Experts of a small language model.
Experts: 8 picks a token, a sigmoid router.
Training: a variant of SOAP for the experts, 269M tokens.
Below are experts of layer 9 (counted from 0) of a mixture-of-experts language model. Rows are named router (the router's row for the expert) and show model dimensions 0-159. Each number is 500 + 50 x the weight over its row's rms, rounded and kept within 0 to 999. Numbers have three digits each.
After each expert's rows: a language model's description of what the expert responds to. This comes from a sample of Wikipedia text that the model never trained on.

# expert 19
router:530501524575494437478448555487562548552582456423488523562441448597431575540528535611488510511526502613495459487399496429456540486430545493427442599477417572525439507515501444596526508460444482468549418414507500364544441482490582571482522446512555411571371461563543544549401494483526459509536418469465545463503477502458601418530549525471518480524560538614531487422524442481523467583483507448444560503497523641487514485479535489495510551472502525520479560425465476504529563598529477
Description: Capitalized place, institution and sports-team name parts, e.g. United, Royal, London, Luton Town, Bengals, in club and league contexts.

# expert 57
router:490484504519488494408504517478552564591470536430475490542493466565451654506536513514481472526458625526513480467422527493484501480503484540519436487626437530444466543520549512569448505544564555511480397499478470469497540421521556487520511369471542411508422479462551501505403517535479409505493420497537505414607457487494485406541631543431487409508576503517483447423445451535588585443508517505446580464504469548570536539520516421501547575501514518486548531458429563466517563464547520
Description: Words inside titles of songs, films and albums, often in quotes, such as You, Love, Night, On, My.

# expert 9
router:448445517563444458512508464466578552536452426492471509529510406480499589577508488513474483620488625543485553549486484524478525502561466583487509402522469518458445487491517484560454509570463521458529503468476497553554509494441490573474442517454656450455476473497549451553368516581557416535572433505496515607592549419416519483530534506507465470464569520558512433518525444389587543548473505500502519512549482439530523565508525474464504468440561475517481552451474497634438508563608524
Description: Word pieces ending non-English names, mostly Japanese, Indian and Slavic, plus common first names, such as yuki, shi, nia, David.

# expert 36
router:508531417464449448492431560475560583520468565524510552499519495459485542583508573471443570612462477491436534449488495467538515487479453475502487483588460398535473534537543464528435508557427495509386423410523541438641472498505589495453573395485504490608571533478533467501413525509625470475531513598505448487488470563418598532571519550524543418532602529460509462543518477484530542484391548418471564464514497544423521486460461497526460561531532493417555534515560534595531503512564526
Description: Pronouns like I, we, you, they, the contraction pieces after I or That, and mid-word pieces of foreign names.

# expert 46
router:435512494522457432452404618515567475479514505501462523487479504541395540536500560571539485554509520502393514456434479442482415574578492517494536590426470427571522540494540507490492532552486487515461443525415463434502455519561512465494559415561554489496437475474503584560380494442529500512522524545484552444532609506527576432458569451431448466418609484623579534464413514508501493576478556500470528413483560569625556598550616498520521541495500499461536461485542575510574649504533547
Description: Capitalized words and pieces inside names of institutions, places and titles, such as Royal, National, Historic, Ken in Kensington.

# expert 38
router:466505565506561461510466532502592539480511423445474485549542433515514603493584503561409541525445519536490596461524542438517523529547569530554455530500494483557459496492560519510484524539508565454447413462524503448504398547532500550559455508507555373553480470458478463531398526461537512478512427587521495575595457475591537446486459489563496498478562549557500489519450478455530512524356535454418484455561577550495540554515516577390528491486517448449485495476591544519545548565492572
Description: Capitalized word pieces and accented letters starting foreign names (Me-mel, Go-ñi, Apa-me-ini), plus coordinate digits.

# expert 42
router:516561572472470425433396540540560666559406548437468544532489539463506603555442505461447516588541593524433480480491501389473509443582435491454446557510526523398550532465471496508476567576548540471394458435460515527525431482498521540524476533505515448569537573581505594536432524535544424417469519564494460465534496514456486420516514530474492432442558532489469565508495603571464367508466484451445518436501449471525513517493446437510459547553533451426578479510561484476501523513469544
Description: Capital letters, codes and LaTeX math pieces such as mathbf, braces and subscripts, plus letter pieces in abbreviations like DJ, TTC.

# expert 25
router:473404482500421594506482588502615539481492452496500539591433523569450696532622524547446517587446572517492462496463521453533561581563581573482464498538483465432507554475517485507450498569513447506553583477463524518514384552517551526480473457431530488494464464515494504488413554459609464506552503552458590522623534446557517457469510489463476471492564532556555461526444451360516544534370463461455537361512430460492532521478557481477553490502622485440631463521547574552561613567541508
Description: Surnames, given names and their word pieces in people's names, e.g. Smith, Thomas, Singh, -sson, Ryan, Trump-ickas.

# expert 10
router:471519472550491470440470588468616523484417457509489533515420522541416531535483568522513482638564533509381487470454520442577475512532411523495521509484460442465469523526568529539513469514559457467373469446507549576540470481572490506475490419555496500472427557572445454550358573509531412470517491449437470425541524486463486502531515400480580450548513618515524364445484463543549468473538515486465530476554546436469495514535504506495515468549541469443484438501588592546489518459597572
Description: Middle pieces of longer words and surnames, split inside the word, such as ig in Navigator, ordinat in coordinate, er in Confer.

# expert 41
router:444505468589503544485506527533558516489483545432492517515483410580429582497487511566366527511553511541493464518441549442523540445455471553513454510469516517492511513450497475507477507532546504499437435428520518448518461448421583511458485450543615422563444449547572526520469577535483500451557470504489495479529496496539560514543505461471493501517623516537505493518497416539566562535444485406488548545586483553538589595473533484405549532526517567473526452413538512536587509507560490
Description: First tokens of proper names, especially Romance articles, saints and first names or initials, such as La, De, San, John, J.

# expert 23
router:451488493546497474429417534457567531525503522557489497527444454559466522474501516513490589586411503539450551472492558381514487536472533583512502530485423428489470468530470484507443438562515480472431492444549557502562395474575578531450468434520506462494443514498591504532393566543655423486518460516486485402571533525477515462550496417499481437456561446551464469460492416432579510481400511455495486432504546522576433534519541477398488445496515456514536492425480579508525527512522539
Description: Mid-word syllables and vowels inside non-English personal and place names, often South Asian or Japanese, such as Bur-i-ram, Dam-o-dar, Ka.

# expert 63
router:520544447538519547423451596565590561507489573512374554583453410539394611544547489528484420506529438559522460485499442453520524504528521486445468551581481548458465535491522476598406579545522512497467502552435523478495493545530527568470517502506543493465397504463586519552398487462537512422488462475492529472578444417524529449533626582487526493454590455530554561420477515525551510580512520414456537468489469483498559479510568477497463534475470532513530489539539591499496586536432559
Description: Words and endings of proper names for places and institutions, such as Valley, Creek, ville, ford, City, University.

# expert 53
router:542472488530478542472459545516571596520456520552464579567448403497472631524557523414468461583519520531495494510402438388443524586566577567472481464555495544437534546409501594555477534608467547480501569434491443427505480520497559596448549532510625489485440478484542498564294517458637504474466459524483596562546477432423470452510507547451432426485618447536534511486470519392527489493496537445453505468470457526476596498504534548491563481479603533544641468422430583524550519531476495
Description: Surnames and the last pieces of personal or place names, such as Smith, Jones, -berg, -wood, -ley.